{"experts_per_token": 3, "normalize_top_k": true, "routed_scale": 1.73, "groups_per_token": 2, "norm_eps": 1e-06}
Below are experts of layer 6 (counted from 0) of a mixture-of-experts language model. Rows are named router (the router's row for the expert), gate (a neuron's input weights, with its number), up (a neuron's input weights, with its number), down (a neuron's output weights, with its number) and show model dimensions 0-255. Each number is 128 + 24 x the weight over its row's rms, rounded and kept within 0 to 255. Numbers have three digits each.
After each expert's rows: a language model's description of what the expert responds to. This comes from a sample of Wikipedia text that the model never trained on.

# expert 2
router:122163128100121115122086124152084117109151094100103145100147109130165115152118129117105100145110109110120121171156112112128118153141117134127148124098127124131100102105176134145136109113159117110157121175120164138132118171141161119124174130101132144116096122160166093167181095126093112069096129082134119106143125103149123143156166161134106146150176138120125132150149171112142145100154113079125108105140142132119161104163159144112101132107158162163121133101177102110160115127116088114147117120132134145135154148162087110158131151188178136123109100110134149115105127125146159140098095127156122102113149104121114141127096143076169159129170138143126122090165134154146132123150104076135142127158133127087121086131157151134096071127131124117132170137161126092116146111143120
gate0:114139124124140155180138106168112153147108134132129121166130144128127162116090143083168113090121164095144150118100129145118141133086120122143130148156069128177165117153147098106131149097113127158141119147078117133153094131120132106146139163113088127162112142111135177131143163141116131087110151108119122072123128148106077116121095118139164136116135103163136127099128138118111105159183122116108163120172109138126091126124115107089139113108164157161100136134140107102126142124112123102111097114145132150126113165141069083169136117135108122156136128133155159154116133106079160140139107113148158135169140087098069164142140148095118115154127134142138169159117124123101131155140148104144101167147073125122111105115134144092111095162110165104124138149132083146129097088147136
up0:078114145109109141146099134163142112111135127111089134114096172136137141151161113158090115117102132078148132162127144074165136134133144140112130111106093096086138109141177129111139111119155110108125116103127097101132104126133166121150135122061096183131084101148153163142163167127140106108118147143064135096146100151121161150135124106132157148119087159150099134096107112136120162137140096094095120115124120140115160138119135137100117121113123150165098161131140130098114089125137113142097110136107116101125138085115132114143089113151137079121096156143154144118117166126126119125140135144157143124130201124169169167186126115143121143134128133139153185121145146136101170109143135123101174161123123122119175141145161077136112120138143155129122135161116108132144141071120137
down0:119145150110102196123120124135147115156119137098127124129127114120141130144141166088107112101126149099120138127137133109151117151142111130178175108119123108102125144130098154155155112131118080154145090123090103133172150146134143117139121147151091149116097129190090105135148094158124116047108137142133122130136114092140188082129102122117091102131122091125206166124154113150059120165148133139144104114147131135093119099112124131083136140117194159153111100126116139087121151145089117164105145133149133125127131124118111137122130121144181115129089106131143124119100160106173111133117114154118128136131125114130127137101117159141113080162166127159133126143117130136122128108139152124141152189152149086092126137133088137114111117121109138131162091103124185127095140138113158
Word pieces completing brand, product, place or foreign names and codes, such as Yam-aha, Stratoc-aster, Git-ana, Kong.

# expert 48
router:156142133160148099095155125106113109161126109109119104121121118102148149135118122129129177116115119141119126104131152125097122180125161154104160098127135093099130154138106133110115176137169113128100136167163138125118111164146106110127115157118114151157109163115079134123126126082158110103167133128131135153147133100127162163148104184139063127128154121119138145140104143151075136124167148129088088058140148146093125098160136143126117130174137147117157128121109066098134160065134148128116163128117133137094126102132115173129131127142146140129161105075128120110078094116163167100119124190102095107084131120132128170085148134141131139116153129154130094131157117135155116083149127119134122146143100116161146152156177141154123116174103136120139138136136119123106126114104110
gate0:133113097153095141108093098118129121146121096123148151139127142151166111149187144145140127144128090103133082197135086129139140129106109152169140108164152098121155137151127169145122184110151113116115127132130101099123140147131078139120111123099126128109122117140103152112159153119114132092113149138128125092105116145128103092178123108146102105093150076134116168132127160142118139146093096120135151159108145156132139100103130129115158165117121122171133172138099084124162140135126131134107086089159107123093120097119117138141094177150128130113126121138112149104097124161123100151102104167154082092112159149134085149135104128129120062165152130141155118111124152087119176099146130106151120127129141156153139132104180130147113170108151171149130119154133119143068143139146090
up0:131117081153147127178115109146120126105149125093131177167108109143144142112094125118138167142092117128153159169198121136091147108131113092111139157128158148129173132133122125128149122136123140095104158109133126131098130189100139126135121162117105109124107124133102130121139143151142186097103137126125079153128120103140073135073159126137123113096143083150166051126123160137112120110129136129132123109136115143147108078107109109112134173154097105155174140123160079141159105139147137129085102145100090073144116103140129111111102122176096150102144157137081149110105155093119143202123118122110113124132130133097114156094112119132119104122098145126133154126111151137087145164150151169147134111150137140113119148137154115126130146099138141120171131144133117170123128137102122
down0:153137117167118124113155120137111119123124138142165109143144172106112089093142143105117124082125143116161132150134138082091131140155154100160095079076097177125097119134118163130138128148098112078148101135135137135141145119182053088091132140124151180136149147125157139108107121148132155101129087099131107171153130147144158132173124095148130154165133119143144106103128138100152120108125118108106169133115123133095144142129146139139144135075148139129142086104105115106136106154161122110120169104124096095122125149146141133147123094126117087116138111106118119121096091115107114086148135111134135157140130137089094093167152111129121175140110144138126145101102131114134172168139127101139138098087123148144132124109112139113155156148190142170125172096119092125184152163134150
Words after as or served naming a role or category (as a, as a forum speaker), articles and this, plus league names like NHL, UEFA.

# expert 4
router:110153150118144153103111109119136124134147169108118149140122101134128149126125085143126089102170096168148112139118151148130123190112131161153155089108141151110131099119130145095069130141153095116114164171132141159121137155110152088095112157130131117103143093112117092131137130140118094067124138124132126132144104130099147121146153146097104098190212150145099118149162120126131128142100133170103115131104157086124128138105089095120119118118104085140102171106110111134131134124148122128136153121120097154107155105127123111123155161148152117113139143121118124123112119125161113137166141137144099127164168144103093165127146112115110153172125144203139123133129133156124164120119087146122142118118137124084122102144149164137108127104099148140184170193139116095141084154127097
gate0:141112139103112137112131092120102149143114144134177155145144109108147156149119145143118087135134112168154084174133149161135107087132131167109148131124150102117113125090083148131123153151175150168173130124155097113166143118137131171177099124136134154162141171093117126139143134121106162118144148145111144119082075125097127111118134090085132095121131108128153093176139132133117129128138145150126129142098104149100117120066150131130110151126148136151110123121134088089138072116137119094092124082065154105165113151132163163113164141130129120122126091162130166133078122159117156138169164108112089108141108128150121185151137123146110132152115101102133136105124157113100153113127142122152133127104121092115144116144088124173117140104125159155132122095164126085138105092138116
up0:055129102129152117116108115158131156159165135104131130127109111147106137144144177121155107159116163115108101154097118141108157092113123123115117131148079132161154125134119137115163137161090126066122085071146099111159125109109134114105134143090131129128078153123136106157129111121143114122146142161126110145169103147150115162075138129143121142152078084108095143159203112092176119092141141064139119113116129148149112121071151145162076115133131114128164139114148119148122108103161118116126155148113120143130131101122145134103136094170156128143166130137108140124173110112115143149145138094122193122117149113128138079155151140148136096123164133104124120123139095111152122144114142098138088137129164088106117131125139156134090161143154118106135144155093144129106135126150114
down0:083113160154173126080105121092198095151107097094102146162140160133132149135127127118132099137133122125150171143125177134133127101115122133113114083135131080123148092135110156139162095136127123106117111131117145150122125151086147128139174136126091124131133128110170149128131148102141091108112125090151134113135126164104142097120139136112131104145100119137129104125128148126086131123126093117144128079112135113146118076131180140143120108147184161200127131137107179148130129139099152147142111117099141127165134114106150128120163134130102120148144134159100134158112166136157072143091087148150116161090120135146078074145135115134108133138131166142117092162122098148090107131119115116088127158098142107161147105148152123122111125156142141130069172079138165158117134130146113
Sentence-initial or clause subject pronouns he, she, He before verbs like was, plus raw bytes of Thai, Chinese and Hebrew text and German/Norwegian word pieces.

# expert 29
router:126169117143155141150108148158150146163124125119128117138125105108125153168129109123116094146134146134115080125148154132128072195148128137168149131126085119133113092143135114126126176142148168128149160123082166125125166109093185090132139124142133113133110119129108126111148120144151090092155122097181092125148160134144139120099124149113090101120155139135117100103157106141147146100134157098138108134147152115091077115075106148128110149175143141132143112132120116138095115169116121107158145144136145156166127088104127083098166091133163112149072110091105145103110117153152150150100183134137124133103153127077107107123116126141109086079128176179121097179124122147150161093108130147128147134144124141145129108134113103138143092145151144153167131142137113127102132140141152
gate0:109127122091140153148130183135123112123120110131109113133130108118146113133149133082132142115122145149136129103117098187124178138137119086145150154132139094124136132106126108165140120162136163150114127134157146139118125150157143091144125150147106159096134122114109104117128107118113102150139148139142142080171142134155163112102099159160122143112122116141130147147090099083084088104142094105123114133116112113117143111151107122110123163134148099149130122128075105130196139118108134088152144078102106112139094168077145104126121154113173194147121104115128095126113137121169094135129145155114123116081118127130168174125124084129122148127136128109076150143175127163096136118168087130114151148080136143122161131076096180149133107157093130140114174115119158157165140133149151
up0:114085059122132084124112123089156168116094173142106109124132143127115139120142159162096154152096090124114116123135129131173164118142129121142127123126136146123124099151114169096139085108119139157119107110108109106110143112112106132113083113104130142152131160117135181140111158143159146133160122171112140113180161103124112121127141125123098174133116129096111121119144161143136123175103116168124130150088111141127114114095126117100123107130109158071132135138181136112126137132132116147153129172142137158119123109201134104170110165161149103104147139111128195139124107102104105134160141178158136122146098155118137088136093162126158129098125082155134119155115126123111133143119089146147134114155082093122158111161119130111119088127129152113099069151095159108136105124167112
down0:147080132132079121124115137119108156121114108108155129076129163110134133198134088117134165131156124169123077131142104112176093138149075094136146126165181131130103121120103090160129105143113096136132135159132116133083134137130143127121136157106144093117109116153121136102078137170120121123106162154131135154086164098133152097123122132102162154149077141126133119123154112120124132121141146145146110119146146160087114121104131092136116094148128145166132111152152100148106123135150139161109169130164085157139094175121120120124146085123149102150128100135087149136163089119141116105134144148110135106098149131169177136179134093084129157129113106142110146087159167132093118114166155126101108154103105122169150122120097129147091120166137094152126117146116116133154103107155147
Latin taxon endings and author surname pieces in species lists, such as ensis, idae, atus, and the comma or & after them.

# expert 10
router:104122149137103105118129114117100132124093111095105130109153123161178072142129149118082141155108157153132087117125094120129112147160091137120157143096108110103111146152152128155129110078142083140159156168129164088131164139128133148122128120116148119153121121098105115137085113119113130110101177080078118113109128114180148136152143111143118123079134125161146132112147166135106149090132118134109113084129168122112158170135153133096112124130094158139108140162130106117127126159159127117164083112164143148142165174088131131151077127146132134128103125206146155122147125122124146114156175119115113118118161137095140164178142105099174108125111149125148101097151088151136116159122112090154131129114102107087090105103121145099118096153129114168141105125118126133114099133143123
gate0:182116137126124099131165103148139115147134097147161109130154125154112142117136113106068141128124138116127140146137134086130111103126134116199093136158126112136114114119143154153158156071117128133112116132126107175143090156141118145158151162123111152117106113129132063170101120131108116152114110120194100125152112086131116106108159131128120077168096120130122095114110113116135102104102133149128125124107141137112135090120152167115131121107114116137101122174173154155136154133118146102101119122191151106165133105147138136106123164159140149115141102131077115097095103140134140149116175125127123139139110118162136114119099098119163107103119110135077105152131134136141171123137096158116134143106130197117144174174106083126095144111132119123124165112166070140073137132118142
up0:124150126130157116114147125144125106166167142158152107107144157148112135155121134106146099124115129140100120129110151127151107082152135151110086126132123144140089090083159112163123156100143175145118136108133110112141121172120112112142133106132106123121103138132134136167118118118165150136137147120162086151111096088112088134157127136102123086096127161124082145136113136142112131117147112143129134177152128103126087117136139106132117115140120123118142062150136111140145179120113134129121130111121175119130124143104131124059117140142124167101117109147127097170138094120117125147114150090111154177115118115166155180103110165113132086168127118131175080151154154106078114110133158137135146169176138134083170151145101123151101080095155093133149116158153079171109090157100124
down0:131114135086147154119130162123147142134118136118129172132136117154124120085136097088111129148119145132132121125087068175135133118150133090187109063124125168094117116137172100106185097153118146163108094168100178135098125127179086131117138118112147117113133122125130149136125112137167163098075158099139163145092106110143127112173116112141088112157085126115136134098141119158119107146165131128140135123114137131110104130121137076115134152147152124143152134163139121112154117161136153088139134140143168159134149132135142100130118104144138134159098111145101096106164106112139093147089159167134133099154113156110131110120094129109117096141103147154136098113125102176101099094100117168153141091125103123155101175138128153128147107161124123173146112131089094090151154135124144
Word pieces and suffixes completing place and street names, such as -pur, -abad, -burg, -bury, Creek, Beach, Avenue, Windsor.

# expert 22
router:093112169104128128149122127168114130143132155126101187123144112134147083167147121123161102181159100103111135143124098156177120178131130106121147146113105122135146155155150174089158112096123130088136094109108121128129132135112140092129114111156161083109102078083131130122103185108137153139099091107112107118143112106181110138112115116096122127182121141154129126090133105121139134085160107156104112129116167106117140157161137155127120113103110118157095138146065128161136128156141109114093129150157092118132141124101138134120124131153123092116088111179137111145150185109084135138150156125135178140177147138099136121158104086123153126128092126131102121108142099143143065141164115108148120126099092145111121111119150089144096154137108117127154137110122115130131149155144137
gate1:134110093123149144142091134169131139123187135112129100116145151138114122155130101114090123111103117122153107171086187162106119142132130096126149170114110105094088123134109157156092094191127155169133130117175151120114145120127183120107116131155099119142116147181126128139119120126117103088174127112104137159120121133163128096148125095149191114150136166128132071153136119136140093105119138159099160141141100124170103132116109121158111110105140104080130118110174090099159139134114143117119162100090133135158147132147129127124117149128132140122149109156144142104149136124104136164093126190146149120096148105102155105143119089144107120155108122102116121110177106108148158165120103116103101152112129154131144136098143164131135117106199139153087141127131101102149100141137125
up1:146171127110148079081135084132134150081139121129148116120107126149148161130140125123138097134125125105133122117180098113092109093097104169134120131102106116154107161129110107155142171102116163140133132107153108154133116123170106157109120126062130117145119148146126119120158099136144109130100138106151160118121142140132154139169128134138129140076126103135119152118126151126155106109120115177111109066130140115122123160150105142144080123116127133130086126135130086137104193101177166148129103153134108139142166152195129145093127133173142135117103123163134122154146097112093184114142112144105158129137102133110138117105123148084146107108143134110150173097129192165100105100110069104171130123104104119137136131108108083105125128136138091160138129121134111151155121118133178
down1:169114129137128197148120163049110131113139115137107121124113131123124110128142110166118143143116090115142109099149099131081114094147138137128159107102161134116129155121121108110065156090150165127106139144128114153139142108155156071160130107124172118131139101125080158130159084118126144103156150157164100113149103127113154116125128138131119129143089151162142158141143096101142094167167178105133125099139144089084110103134126137143131103125105176126124140196184102122107148136086146131128130106148124092141123148129104165129126096134161150161121127084141155122132154133111086140122120081134150164157149129126114080114114087127124128121132156124125150138097142112100140120145128095109119119134147143120133145096160127167136081155093126115110144150169119113140118124096180
Pieces of Asian, Slavic, Turkish and Arabic personal names in sports tables and lists, such as Zh-, Sh-, Suzuki, Ž-, Novotná.

# expert 45
router:109121114114111109148128150109102111149129085122136107134106162146085132135157170130125114151136123103143148118109153100136127113084095148123147133145134124145108153063140143150148140160126070133141110159131152157119142108145104101122181151146108088146138132113171143118120107155113142118078136164107102132103126142121158122133117158125085095127155105098092150143116172134129114149089164158108166161135128131078156123138146135151121143144108123117126138123093121110123107078141134137133140129118123113135099134175159143083137138139121149098144131091170152123096121172159175120138118154133107083111121109132136136092159132163130165123130194125178120122138178087133110183105108110140137081144105154136143149135156105123135163121127124092147080096131127078104073176136122
gate1:147093146120138140112118112097133125164137130087097121130114156143121126124123162136111115129112135108145155145125160154114125139143107117150085126132110117115162091165130111132178148146142136168103150103126108124137160156195115167154151120103151087087119166127149137113154113141160130100146145101152143120158160157117113159134190106112135106127120142095114164133100133141129091121156123107101099103143160090136102146146135159114107092159143125142128077151156091105140113113135104109103142084159151106100164059142101164117121145100115097138142139121092149135092109069116096149132092162106145145119153141149121152071112147124155118095151179083111131121104117112136079130146116125114097132174118163123096135115148116112174150111167142113087147126128113150162118155138133
up1:100122154119125150116116095113157125131151120116153114119125105165136156169133147119101167150137095136160111109170114157117098154104096184094094156113117098113131122142124106165116111117121140132148094140095122093125133121135128149077132098155172121086180127137170118108155155109157179078152150112120171108168177136142142092147146098102130132142179112104132103081110128119110089122127149164151148121127142141091080130182100124104118124097103151144112124144117139189151080133126136135150145113135094122171145105153114112105100129144106114138114124156121150154164162136132143119099140135108172128078116135110180142126123129112100106121146137073133113143104176160115139158107149174148109150127125129080122121124093146134135133129136122107136111145120144173112110120127095
down1:149133153165148130124145149156148085106137134096133153102108164121121104123159117119126140119156091127134118153143101133130127148109144136080130179100125132153144095136130117141109148124149125118146113146102148169123146157115150169168101123134117110091086087129167107154134104136118133136140080123109111133086144112120172123125184140104111128121104122125090093140108167150082084086133123135127120139097141171120134102117133080139134133134110212123149113117132155105124136137098100081129140152110104109153144164182158120157151149119143104124123148166141136167096162105158148145082116116088129128162164119127113109099163158146098108162100110129147077110091149140138097132160084154133114132182108155153117124089126124088151162133099128119128096118112154132123120149089102
Adjectives of degree or quality and word stems before suffixes in expository text, such as high, low, positive, greater, decre-ased, disappoint-ing.

# expert 19
router:103168142152152131147105116071134145160119114094123111117104141164113143164109156163119084108150083165113141122095139133100145157091185145156143152100135100119081110122166104114134098125155116132173126155113111101152193081114145148153124096112138121151113101112080156102138112114151088105158115102152150100150166119120170132126122078108105125146133112142162116137167148105129134093115105119104129133116138113109093160147135145105132119141127136142136173130142142143134069170097108124081113124095155122151113126113132156118138136168126102096143109144131123114078130140145106152184113165104122119144149171165131128140137104148152101148141120141078106116124123133142145120093100135165125122160123130144150084150138100152131146131154142137146138121106117091156174094175123
gate1:139151123085140135137128123131106132100102140151094111110072136138147119129142135124168135136093125137131199099091090147097120125142115150107096160105111140135118137120146142124144168082094102126122151158131137133116106137132124135145129094130107150155140071137122186118106147119097108155090142144133139142141079148106118117151141112121135160128151099100140100155138103086151095141153139145158113142087156105120156113125097116165147122086115110136117165129133142143138159151151162123128132150112181112154096106125128166105171146153096063132102107087113135141100147136121111110111178154124152187106145131123161129121124170142152113116117124120127125075116113085152114152130112107154142106112108104117164126149146179178157120081121146113129118128105087147143181149164084
up1:145131113161126080139117147136106132149138106143136120108162153103162142168132102169121132125116134155130087149154076173133108120129132137129151124171142115129107131229134105144117109141151105148099090116108138130123133108097141120116144128086140128145130100154075101074134135178140149126130137139102103096106131136117148168084123129129094123104108162136109115102154125101082120125143086138127169165127111166134113131160158105140083130134137148101135125115134106170127157090127079092142113155098061128143092113132127132161104162147139144124125141153150127108138123081143144091134113138136121126138126173114099178109154115158126171101094154099125148129091156116105105149128129177132123108142125119122139122086160135129111137148089108118109119112134166084164106093106112
down1:129130133109091143143172095123101170114095115086141070166122194148156146106103104138142120102138131152136138138118119175120136119135105165143115108133104156119116160156124090111138152170099124170128129116128126144113093122139083114120102133138107099127167126124128140131154135134170099156120094140122130162135133112126159143122171069122150103128136121141098110114123122106123166159149134163123136146110124118130087077121120146159131099117137142166158145111151108128149144118170152124160095159129169112128125136112129099124098111112128091165134113104159166161118137121107147138127084108093125125129155118108129121164111136132090146152119075097186132148093131210152103104095173146143135149123156089107096109113130171140103128149127138140145099124072112111100138152116080
Pieces of Spanish, French, Portuguese and Italian words and names such as José, "de", "monumento", "escasez", mostly inside foreign titles.

# expert 0
router:104150125148121131159107135104124124130126178150105073117119070096136134175125138097160139118151165122152139131155137116094092144121163145117111106080090163106096183107120116138126156125150136107171129083136125116150140085111127146114123104158106155103115120075102124135125150172089139182099135155105143144097126144131109098123098105144156142134089119112141150150127142110150136160133141089119138134093126144167117122128146114156162137093145168130118120149132134102073147141144145152162158158168079152153117135101100117157141169127161167123120125136121126119174162129128108144125102091126104135163132109122142099100132121162111119133117118122125154141096096157109116130152150162062138112084137121148137098148080149089126111163104134165140127083138129118140142081098132
gate0:181122095143140150110115159149135106118100133114120121131127145084126166152120157094099146130154146082108153148122107156065145151138138129132120127118198110120135153159132143125130124154134134128126162112124118109069114126113121155118148083087117077135160101121124125135113125145119138143136101163122131141135135111140144075090120141150158151076120117151156127127131129141099144109149138153126124140146120129117159126127100169138152131110101018106125164147141126114127178143121150123054167128132129130087099097111127064123129116147141103139132154170099134104126106143144110117098140156123138101123132137099126109195123161152148084124129174101139124110117131109101111118084144141143114146146149126127130146151125113095138132130135112173122144091088170085132112137138163
up0:085081091128152138117097114097131157131134112143134148128167107133157118119101134151140137112084144144124107119132159152159118118116182102171091104157107109083146110157168100142110171091121103146158116110157157150067143126105121116087131160092143112148090090116145121097105164130119148127127109116152149130108101092114130136152158116079133134149147102137108138133135156109153131111101103092142132156092145142156150165150127123112143107151159135097142173121112098147137138117107111133154105136174111119118147131134105122109160152161118114127154084165121139115160134100129109140151117118130125181088126119170148124136101129146160100111149086164160081143124092125109131141130126066135160144165083133112131123140110144159147197125109113100119136123078095110128140127079123
down0:147110133125103114090071126128142087148080169126130143095134124144118172158109128124139151176112116157166116097114107150115117090117144127155160136125138185103108150193117153119115144108153141149117145130102160130120137141115108116137168135151097145131157124179129119103101113112131113120120119142121144166096172147127163123138120145105131102100098119118126110161112117165096123127135101106159141097134151135143162105109129076134120138152095128137160121149134127159107087187102164093118126103082177136143132086125142157128136128126152111095123161056156101141134115111115133137170116169088139126114188136141130126140138135144097138155160141128168116144109097105100134115150095092102137114131144076109100138143132125110169112105120102087114138075156096128119149119169124
Month names inside dates, especially after a day number in birth-date parentheses (November 11, 16 October), plus pipes separating numeric table cells.

# expert 53
router:169151143126115138141130113116088114122171116143150113074124171102135120140129153137137152131092121097162148105152116116108097130125126134117174107119099087076138122125121148188171137112088073126093120127095118152152147136129115165117148143133128106130146122111145137133110126112153143158143103142107141103146139114158122092102114155107118093136136103098102165128154166142100194144171116118124131101142161138080140103145135138165126106134121137122105134118144153100097141116096098088128123120088118135122117136139158173132139097143113091090167169096176111134159101096126170107119074143075146114124100135173122126118134151154090158171148081139138131133160160112123087153129127158152175113164126166136118166118172090145107122137157155122129129119124110116132097114134129
gate0:142122127111122130130110155157125131174142148125153087134117084121134121115133148171124107098097116097151107149113102121141158128136108134121101096149109108099193175115115115132118165136137153154140154090140144175105146130123110096136111052132099112126153145153104129156120137103176085125153128154166080123100127147124126154142123114135137120101152130124134151145093162125167107128144161137086133156118109127127124100100150138155107106206150113140122068174110095098107151105066155121135118147133099074114131105167126105121158120127123131124119122131114152144138113145134165146142106133158075148115140097145144114109120121140115112154144152146100057148121099144123141146096124084134114169127102126155121122093138085125153131136164120113137162109114117117093112156072150
up0:120111133134143129129106137119165141132169124140092121108106127142097135108141110126142147098109150151140129137151121141107107149110151102147129061164131157074140093104149107082146071135126143104163154116136129172157067097131120125164160156137105118113125153157140129067116140132121139140126092151156137148140132125097130136160108146127132175201145115162084139194130108135192080137046107126121117142135101134125149103129129114127103112130146131127129137178138133131151124158131118137095112134123124126112072121124124145107138104151141150124120136114169155145094140150111130040098080104137092133120139127092141126131133156113135112127139112106142171138130140102125127125156096115104147152174110144107139134135145147095119114121115151128141165119136133133181126121078112
down0:149113106145074138125110168139099144117151100123163087104170129122117111144096106134115119128133102137139112153118123104137108117128118116155084203073155124134165113111119123145158136111103112121148185107122148137122123145159112078109128138142107184130126106119093161080160146131116150106119146093093145125136144113129145144107142158138148136170064082144144155134125125123127108100156137088110082156103156162139099158111134197123102108118110108095127102113112159133136104129133120153186122182130159115146169139126150090125132104090109152141124134131132166126116139164091177133130139130126126167179103086153126129111159120113111107115157123108094115137128064161131141155142138118127120113112123125179125091149119148108125093170149114115124131140138098148131121133141138
Indefinite articles and the adjectives after them before a noun, especially nationality words, such as a, an, American, Dutch, experienced.

# expert 39
router:154102084145139103109098147131160084125086132170157095126142099120164170112144128147156085091083145138127148084113115168147140172165135142126103103124134146090114153101132157084119134148148167113110113112144116129108121128144144152103141141133173157098166147102166135109131133142155119057143143152150124099116105126107151124119119159136072111143123097131144117161118151101130159161145148113171075095139119128110168125113116140069121105110120162159145115110080121109132153139122088159112137150147151165122147140146105096088125156080119162117129123097134124104088076125155104158116127108150103123140122148116120102114161106149108180123153142108108106146105109129146200108148110127156121131109156132136132149138133140137128151132144100129147162122173135108143115146129110
gate0:154131155106149175143138150151092116172100140149070145067162131143142109101137153149112128102190122103156174131144123112161157119103145141115102109136112141139147086160145109104143137119140096177147121093117110111128101087118136174133182105118116106092121174108126152118095132152106158167096148123135117125100134142143094111111150097128142146092113132131101141140149153107110115173149166122131141130119127136103112134124135108105093131163113120140136140123125101142090084091118097144128145149125118131079094122133105117130141155115095105137134161118130135134139157129151116124143059163114135095129149109131155131102202091170136162146105152171114139168158142118116135103117088101131112084108123127086130162110140132159112130148106179121154134103113160111129143143140094
up0:102096124142144101144079172134123116132174107126119160139132146102155154154141122139130157171206106127142096171107082126131109107143123141139117114099089102146116141130151140093114076162147113138134139084137139124105094113117162135132138135096103056121132097116153172148130114125116139090119133169142150076087184144131112147162137150121107126106170117121164179099157168091112117143141144121132143129124122127135071146140132139127187126100182085149137093096086128121101123113187158151145146131133119126121141113126139092093143164095144119132127119178142105114088140123104107150104123105132156127124124129138099129107091096122116158133144148085097128120127102134139121100135134143108124154157117107125159155119086117149121131142103130152133140162143115141096126151124097
down0:148120166141127140142101137121119137141123133163124168135109120107145116107129124174137136131133105116127166157079140104130170106162080134144142175149120115068140129111122111137140123082111099122156135164112120177085136121126125098122129119138138175161122155155169157122188116127136080195161169152146140120109126113153152104117141114133095091150125108120137109129129082117111115114080120114125110114125113116146124134147161137118148129150144115127131091122167112082150157130133142158093153116154080104138161175151103110117069131130138137088162134145130118086114148151182120094129115132129109132150126131124185097177119140110090108120077158153092142128138178129124101121128117130153157135123127148126096128117126155129151104101159128120066120080097132113105111127105115
Pipes and column header words in table header rows, especially election and sports tables, such as Party, Candidate, Votes, %, ±%.

# expert 3
router:152152107139162109124115128114160154146139149107122099133143109097150145148137089133098136126132059139129120122108148117154079160151098120135160115136118132116105115099114186093121159148137128155101175158152148105135093143138117098147116149110110134094128151131110135149157082142113103100135084106138165116121120138129161155176133175080061132128150124153149087124130103122097150091137136120138107096160124112115127122136122113096091148115149119132135104086110093138167162118128094139128186114104161133124144199132103087127139133113102147116146094081090148086080116157132124137154118117133143155134124157104127153140101134123141170128142138174181119136147158150128122109109128130138131143159149128109149130150120177172158122099128126107129162105176118118096133097155144
gate0:118145117119169129166105103094099118102124147119122162118132169156112138128103083104166162134133152135136129093101119139155158118181145144088172150098158148108110154088161135086156114153150131147128136151138128122108126120196140108106108142146125184078172128156109146146096176098124139137129128106085123127094116136137139145114136132171127119110133134176144117157109109105146127110138139124142111129133106125138137121093110123149159120122136128166110124166144119130098177176137136139108099156138123114132128105151100148144120142142109069100123141060095154103146144102137141098169158108109096147121121131166153130144107107154141108119146161121084120154157125171096100127091108104123152159138140138132103086126149098158092087131115121127136137085138150153141116078097179
up0:103132169119084119146132150152160118153103062143151138140170137089119161123157140155104125157133135100138103125157175133126109118162099150107127131082149110135085147089115127141118148157119147124123136105128135130152107143136126133118160126119139107122177110097153073171129116138172106121133104098136131126154131143098125137134120096096121091139105138170134142155154099071151154132139146120127139174121154108146147173132076105100092143137141108122109113121133098082128110077117117085089106131135135085155180089111131120193112110160154125146150126162137139155160117161082129145117119124146163094090127126148136153116128140114126133108163119131120140109148164103139108076133165180098073105138158084081142124130146137096134105139109150121128136127124149131119104148136136
down0:085119111166216148146118168112108160167164138125147152145116152122137165163149147137090147114122141113154107165148157110154126170103149145114161117059116116134096090153173124135160133158127121139116133134115149083095082102179129123102131120142164136111135141084125127121125116139150130063102139127118138127123130113105089094115154121121111140099080155122126152109133165143126145132103142123131148128127092150142125105079103124100159134097127167094131114145145198159125141156125126076163145158131110109140135126185155095094163107094138112098128145163152110124087116136106106142123084128174116113129103112125132131121160095130141089117076108129102170124112111131139127143142120117157143130123132142108160122140114116123155117123110079128109137131132145134126130111116087
Closing parentheses, quotes, braces and math delimiters ending glosses, notes or LaTeX spans, such as (fùqīn), "), }$; also stray table cells.

# expert 23
router:135152146145087125157140108105154102118149154181152141135141133091123144126121136171104114134120138125129127136160117103143089092084121068181147134122115118127164100146157103124137097089147122142135107195094116113094123129124104108100099135125135161146123085125116112151084141180149124147148124091133165103136090135156114159149124107096106126124131150148104102098111111106126144085149137099130161175140085151132141132128121131109146123152142117122129175100115105138138114137123149113138127166134147181157109140116138135105154107132135169115127120163092099107143168108160124151148134144137142075132166126109096114106083138118202143154121137125129108138163144127142139128122117146102124108093132130130131083099115135152171085156136082135154112106179115179115146122080082
gate0:078116106109128144097128156136131106135109095114153148139183137095115132103106124121118093135168151137124135178147128140120190110102117132164116086120105109128111109090126184145155147095107133155127134113158099135136123126115120138113141161148121094188156108080139113108098092112099119172112143155136130141114136145148115105147131097122133124181169126094135150126131119122139118164124102113104130158133093157087123083140115139119119099100115139112123119133132146183143101149140114155136114167102131181138143101146082136090112103104154152119116138161139106107090143075145134172106146146137103105108169096079127129080122150114119149096144143133086138177145148119106107117138152142127145126093113130136136146112182162103164155135094085141119137146090128139082130137165147
up0:115105119138128077124107157163119100123113083134116142072136121128148122136096146119144145123126085138172117154067099149155152114135068142118107085177070148145099134134146113111152142093118136182166132139146137103148144098134117157097135137132152148146150115133121135166122088139095141145135129140090142149147130146124154117117143110096145138166131143132151130131104112157091111158093101151148098118111147156100147122117127145187123117130114121113170122157151125142126119158063119127128128137116147150120155126127118083060093093126098149136147133144102162144098138134105089155114161114155090141108153126117182111135122137130117167102133096124072102117139103121140112159131161134121098164118104134140145180141117157168143141146094099079139099107126110150153166119139131
down0:152103115136128129108142108165121095107121125135116084119081147145155130146139137193122122123131152092175146103153124151116146158113130123115135089149152129125154120166161152114101086150122123136157146129171131089098106140109171112113121155141153157126095110123084184146149121155121125086108140123131125134149122148124111122144116101117140175117161080107155104143165130137139128115101131130158096138129133133162137154142115116154140114126123167121153126159104175146143079097153102105155110140144102151123115107132142089130104156133158155140105129104155114110097133121146097098079078118134174058139123089134102115157143097102114109145177135149151117173126098146103126115090106156094123115125118106096115124116092111114139126109147164140102188092129182180109115141146104
Word pieces right after headings, line breaks and list dashes, often the start of a title name, taxon or surname, such as Hosiea, Anthony.